Experts of a small language model: width 192, vocabulary 16833.
Below are experts of layer 5 (counted from 0) of a mixture-of-experts language model. Rows are named router (the router's row for the expert), gate (a neuron's input weights, with its number), up (a neuron's input weights, with its number) and show model dimensions 0-191. Each number is 50 + 10 x the weight over its row's rms, rounded and kept within 0 to 99.
After each expert's rows: a language model's description of what the expert responds to. This comes from a sample of Wikipedia text that the model never trained on.

# expert 7
router:58 41 54 56 24 78 37 62 46 47 55 59 46 40 40 64 54 33 61 37 31 62 60 43 55 53 47 47 49 60 55 46 28 39 60 57 54 59 62 48 38 52 53 69 53 45 50 53 42 55 54 59 44 30 53 56 45 33 59 28 37 60 57 68 59 57 64 47 49 44 37 45 47 47 49 32 46 52 57 61 48 32 51 48 44 58 53 46 45 44 56 33 39 39 50 62 52 55 38 39 45 39 66 46 50 45 64 35 44 55 56 59 44 50 62 33 63 44 52 38 50 64 51 40 56 37 44 55 69 50 51 45 33 81 55 43 47 54 50 60 55 60 65 41 41 51 63 54 49 59 48 42 48 56 32 49 49 30 51 56 56 29 54 37 54 51 67 45 37 52 45 50 52 62 40 63 63 52 46 40 44 43 32 60 55 56 56 56 44 67 51 55
gate0:62 48 53 46 44 35 44 39 51 47 42 51 54 30 29 29 63 56 60 50 51 46 49 51 57 49 50 31 54 65 62 57 43 47 48 57 48 52 45 45 58 44 37 54 59 43 60 55 59 38 67 55 61 56 62 65 39 46 58 41 38 63 42 55 47 43 44 60 54 37 52 40 52 43 45 41 62 24 49 44 40 40 66 58 33 45 80 63 58 61 42 51 50 43 38 58 41 51 40 49 42 36 49 55 64 49 71 35 48 34 56 35 49 48 54 35 58 46 55 37 47 69 50 49 46 49 40 31 58 33 48 36 31 36 55 33 46 46 44 50 58 45 61 45 71 36 59 49 51 57 64 53 44 61 38 53 47 44 49 57 62 28 46 52 41 27 55 57 52 52 46 46 43 48 45 49 51 43 32 39 28 55 31 41 59 48 36 61 53 52 45 39
up0:36 62 56 44 57 49 39 64 47 31 53 51 48 65 64 60 52 46 38 51 57 58 43 51 56 61 35 61 53 58 49 44 50 58 60 36 51 58 44 51 46 55 51 49 48 53 36 45 41 30 45 75 58 31 59 50 63 53 37 43 42 43 47 41 56 54 57 45 43 56 40 53 33 60 33 50 35 42 35 41 52 48 65 41 59 39 42 35 54 53 43 50 51 61 53 32 57 55 55 59 47 71 44 32 55 29 48 54 45 60 60 68 57 42 51 53 51 48 70 65 38 55 45 44 65 44 36 56 43 51 53 64 71 56 41 66 54 47 49 64 54 43 39 61 31 74 37 51 56 54 44 50 50 34 48 51 39 37 41 50 45 63 56 32 37 61 33 49 44 44 40 66 32 56 58 47 48 54 63 57 77 44 46 42 50 56 66 31 45 50 50 56
Description: Closing pieces of words before punctuation, such as year digits, -s, -ing, -land, and full words like However, London, history.

# expert 10
router:61 50 43 35 52 50 62 58 50 53 53 48 33 63 72 41 57 65 40 39 51 41 74 51 41 35 51 31 47 57 30 65 42 33 45 48 44 47 54 48 29 69 48 47 58 50 34 55 74 63 75 29 44 73 44 43 56 55 55 61 27 59 48 54 49 56 41 60 52 63 46 39 44 45 50 55 38 41 38 57 57 65 49 50 43 58 58 43 25 51 38 61 51 41 46 49 42 40 33 53 45 58 36 51 58 54 43 56 54 54 66 56 47 34 51 32 57 58 45 34 33 44 46 49 67 52 59 50 46 53 45 47 58 44 52 66 52 42 54 55 35 59 48 55 54 67 48 56 50 48 58 56 53 44 63 54 57 57 48 46 61 43 45 44 36 47 38 56 64 52 37 63 49 42 58 43 49 61 73 53 42 44 70 43 47 50 67 47 55 44 50 58
gate0:51 54 53 61 60 56 47 49 49 56 56 57 55 44 53 61 50 51 53 36 62 45 46 57 70 51 42 51 43 69 52 52 62 41 48 56 56 74 46 56 40 47 40 69 61 54 48 53 26 35 39 50 39 64 55 50 42 39 58 62 43 56 68 39 55 50 58 50 60 65 37 58 45 80 55 53 46 45 51 44 47 61 53 39 53 49 39 58 46 46 47 51 52 60 46 51 32 32 42 61 55 45 54 47 50 53 65 48 37 46 50 52 56 49 43 58 72 66 59 45 69 49 47 67 33 49 42 56 56 57 56 30 47 61 40 56 67 55 50 63 32 36 71 49 40 63 50 48 64 45 62 56 59 50 47 43 54 48 52 36 51 47 69 27 33 68 45 49 56 43 44 47 51 45 52 67 69 59 26 47 48 57 38 46 36 36 65 59 33 34 55 43
up0:56 64 44 37 39 52 31 64 67 21 43 34 37 43 60 65 41 51 67 34 57 49 58 45 46 59 54 46 47 36 45 37 55 43 37 50 47 59 40 64 59 31 57 40 55 67 49 62 72 46 48 44 52 47 67 48 62 34 56 47 34 43 46 63 44 49 43 55 63 38 58 47 65 46 42 64 46 49 42 43 53 44 29 53 53 50 33 40 47 53 54 47 56 48 66 63 68 50 62 53 43 56 52 38 53 53 57 53 53 30 61 54 36 54 45 43 51 71 49 46 56 39 38 63 53 47 43 43 44 51 47 58 48 53 48 57 56 44 50 38 42 62 65 58 45 44 27 45 50 35 52 41 55 61 57 57 47 64 66 65 46 44 47 52 53 44 53 49 66 40 81 56 41 58 63 54 50 65 59 48 68 48 58 53 56 56 32 47 63 56 42 62
Description: Pipes opening table rows and header cells, == section heading marks, and list dashes or semicolons in structured data.

# expert 11
router:53 37 46 57 44 59 73 45 50 46 63 37 45 50 57 40 42 64 52 46 49 53 56 38 43 45 58 67 62 62 59 45 42 58 31 52 51 52 43 58 60 62 61 45 46 69 34 49 51 53 52 67 63 39 37 48 50 45 32 76 47 50 54 45 41 53 63 54 52 46 36 45 50 44 49 57 45 44 45 44 47 54 55 45 31 51 54 49 49 41 56 58 43 47 39 49 46 39 56 52 50 52 43 54 49 49 48 54 58 49 64 44 37 58 53 80 64 27 57 64 33 32 61 53 39 56 38 62 53 68 55 55 45 48 31 48 64 32 40 49 53 31 60 42 53 56 46 56 53 55 67 46 41 59 38 68 47 54 46 43 54 68 53 69 54 40 68 27 63 48 31 52 58 30 52 43 56 55 34 57 33 47 42 46 37 46 67 62 37 47 46 62
gate0:51 55 52 54 59 43 47 56 56 48 49 55 53 66 59 50 53 47 50 58 54 76 67 46 54 72 34 45 57 69 52 53 46 60 39 56 61 48 47 80 67 50 55 47 49 35 63 34 43 47 34 46 52 44 53 55 52 59 51 57 43 60 44 53 69 40 49 57 49 55 59 36 40 44 54 61 24 76 54 47 60 41 52 57 35 44 54 37 56 42 46 44 59 32 65 50 56 28 58 49 52 50 42 33 46 50 50 69 62 74 40 33 46 53 52 55 48 36 67 30 62 55 68 56 68 39 41 58 50 57 59 54 46 54 75 42 38 49 40 47 55 50 61 52 59 35 52 58 42 56 38 57 47 60 47 55 70 53 60 41 44 68 51 42 51 34 47 35 53 51 45 46 59 49 51 45 52 49 48 58 52 56 28 46 38 46 45 58 43 60 45 65
up0:60 65 57 57 70 43 48 42 53 55 46 70 35 42 63 49 56 60 46 53 62 46 48 45 60 42 52 43 55 55 64 45 32 38 45 52 46 46 44 60 70 51 50 34 45 41 60 34 43 33 51 40 52 41 59 63 46 62 55 34 60 51 51 53 45 49 54 57 55 60 53 31 44 48 51 62 52 64 60 55 71 56 54 42 41 61 57 40 52 37 34 49 40 42 41 35 42 46 64 40 56 59 25 52 64 49 53 54 50 57 52 55 55 71 56 49 42 52 55 29 52 54 40 38 60 42 48 44 59 28 55 55 46 58 69 46 37 48 42 24 64 30 55 50 45 57 43 48 42 36 42 66 49 48 39 61 41 55 71 55 23 54 37 44 49 39 64 39 43 52 37 55 58 53 46 49 60 51 56 42 60 61 42 39 62 59 35 36 32 55 37 52
Description: Infobox field names and separators after list dashes, such as Type, Status, Coordinates, Born, plus colons, degree and minute signs.

# expert 0
router:55 51 42 43 51 37 49 42 62 63 35 60 62 52 49 42 42 62 57 67 48 56 58 59 57 52 61 44 53 49 27 58 82 55 58 55 43 47 56 51 51 51 31 33 50 53 47 51 41 55 51 43 46 70 35 58 52 49 35 54 60 59 57 43 40 59 48 64 53 51 58 68 56 51 48 46 51 39 36 47 35 59 37 57 39 62 73 45 55 45 43 53 30 54 51 64 38 45 56 67 41 38 39 57 21 52 33 48 58 60 40 38 61 51 63 38 37 66 66 53 57 43 28 52 53 68 38 63 49 60 47 55 62 40 44 61 51 51 45 53 48 65 34 47 56 44 56 55 44 56 42 53 47 57 50 49 45 48 41 44 47 47 43 48 67 44 36 36 43 54 45 38 55 53 49 51 42 49 51 36 66 31 61 31 33 38 44 45 35 60 65 60
gate0:49 50 46 60 61 60 27 47 55 51 46 44 53 58 32 45 51 34 66 39 43 38 59 81 48 56 52 55 66 35 50 54 52 49 50 48 51 35 47 66 68 57 45 54 38 56 44 43 62 39 45 56 42 50 45 56 53 44 54 57 57 41 47 73 48 51 67 56 75 47 43 34 63 56 52 54 55 70 52 63 43 43 67 52 37 36 47 52 60 50 56 55 63 39 55 35 60 49 49 56 48 53 55 62 33 45 46 51 38 36 65 59 43 58 43 53 58 47 53 50 47 73 56 58 37 60 59 34 51 50 58 66 43 51 62 47 46 42 50 62 66 57 50 58 51 37 67 55 33 43 49 56 51 59 53 51 53 36 61 57 39 58 40 48 60 72 51 46 53 49 32 45 58 45 45 33 50 46 47 66 44 61 54 40 63 29 49 27 61 67 69 65
up0:49 42 50 56 52 47 49 45 49 41 57 50 41 45 50 48 50 68 29 43 46 59 45 61 55 47 52 60 34 64 52 52 36 64 40 61 50 64 54 41 52 37 48 58 40 53 79 33 18 43 59 49 51 54 48 58 55 37 58 59 62 44 68 48 55 38 41 47 43 40 49 44 62 49 57 43 50 48 54 54 65 44 27 43 45 57 37 43 58 40 62 53 58 41 48 52 50 38 47 40 50 37 42 50 45 67 57 43 59 61 46 59 59 39 57 46 55 37 55 51 71 34 61 72 53 66 51 45 78 62 54 41 37 44 63 53 54 62 50 49 53 39 52 36 51 48 62 54 44 65 55 55 56 46 43 59 57 46 48 56 50 47 69 60 55 54 60 51 35 42 45 62 48 43 62 59 54 56 55 43 64 52 51 73 46 80 48 78 49 31 39 49
Description: Pipe separators inside data tables of numbers or dates, plus symbols and markup such as apostrophes, $, _{, ^, ISBN and punctuation.

# expert 3
router:67 67 65 37 42 51 54 59 50 61 52 53 56 41 47 63 67 35 52 42 53 45 53 56 59 36 47 67 66 40 62 53 66 44 32 47 31 46 51 50 53 51 62 33 40 55 39 39 38 50 38 46 39 36 54 51 67 45 41 31 65 56 55 47 50 53 52 63 45 52 45 65 52 62 59 47 45 49 62 49 71 35 67 68 45 57 47 59 35 57 55 34 43 54 50 46 27 57 46 62 60 79 38 54 58 50 55 59 46 41 71 48 55 52 39 52 39 50 41 57 63 37 50 61 67 34 54 48 29 45 40 51 50 55 45 38 60 65 36 50 50 31 59 56 39 48 47 53 47 57 48 58 40 45 49 25 47 43 57 47 32 41 47 41 43 52 40 65 54 31 68 49 54 56 55 70 37 46 52 54 45 55 44 43 47 42 43 58 44 44 54 57
gate0:56 43 40 55 42 54 58 51 54 53 44 40 37 56 47 55 57 53 40 63 39 64 54 53 46 70 62 61 57 39 44 58 51 30 30 54 62 45 61 49 51 35 45 46 56 43 50 68 62 51 47 37 52 57 57 38 60 49 52 55 27 31 55 28 46 69 57 51 63 48 54 51 74 48 32 56 61 47 61 59 56 42 31 35 57 43 64 54 43 51 47 33 46 32 67 56 45 56 31 43 54 40 56 59 56 53 46 53 40 44 53 60 43 45 66 48 48 47 53 42 49 47 62 44 28 49 35 55 45 60 53 56 40 41 54 49 47 54 59 60 42 43 60 59 45 77 67 30 46 48 41 38 45 39 58 38 35 44 51 51 41 58 50 35 65 70 55 83 52 53 44 42 49 51 68 63 58 59 49 52 47 55 46 49 46 54 53 37 33 55 44 55
up0:56 26 64 62 36 50 49 38 62 57 48 39 52 42 48 59 47 52 51 31 49 46 46 41 64 50 58 46 67 45 62 63 54 24 42 39 60 45 63 39 62 47 47 47 57 36 48 55 70 36 57 49 40 61 50 43 47 49 39 44 42 51 55 58 64 35 59 45 55 36 55 61 55 44 51 37 58 40 59 77 51 45 40 47 45 20 50 44 40 48 43 32 55 58 48 62 46 63 39 37 45 55 52 36 50 47 66 38 49 45 50 54 50 47 42 27 45 65 39 40 39 56 42 58 55 43 51 39 56 53 44 48 43 50 55 52 33 45 36 67 34 50 67 51 58 47 43 56 53 47 43 44 33 41 65 51 31 46 58 62 45 51 55 47 56 68 55 72 40 34 38 52 46 63 55 40 52 60 53 61 40 63 45 58 71 54 62 47 55 39 35 40
Description: Prepositions and articles opening time or place phrases, such as in, on, during, from, the, often before years or place names.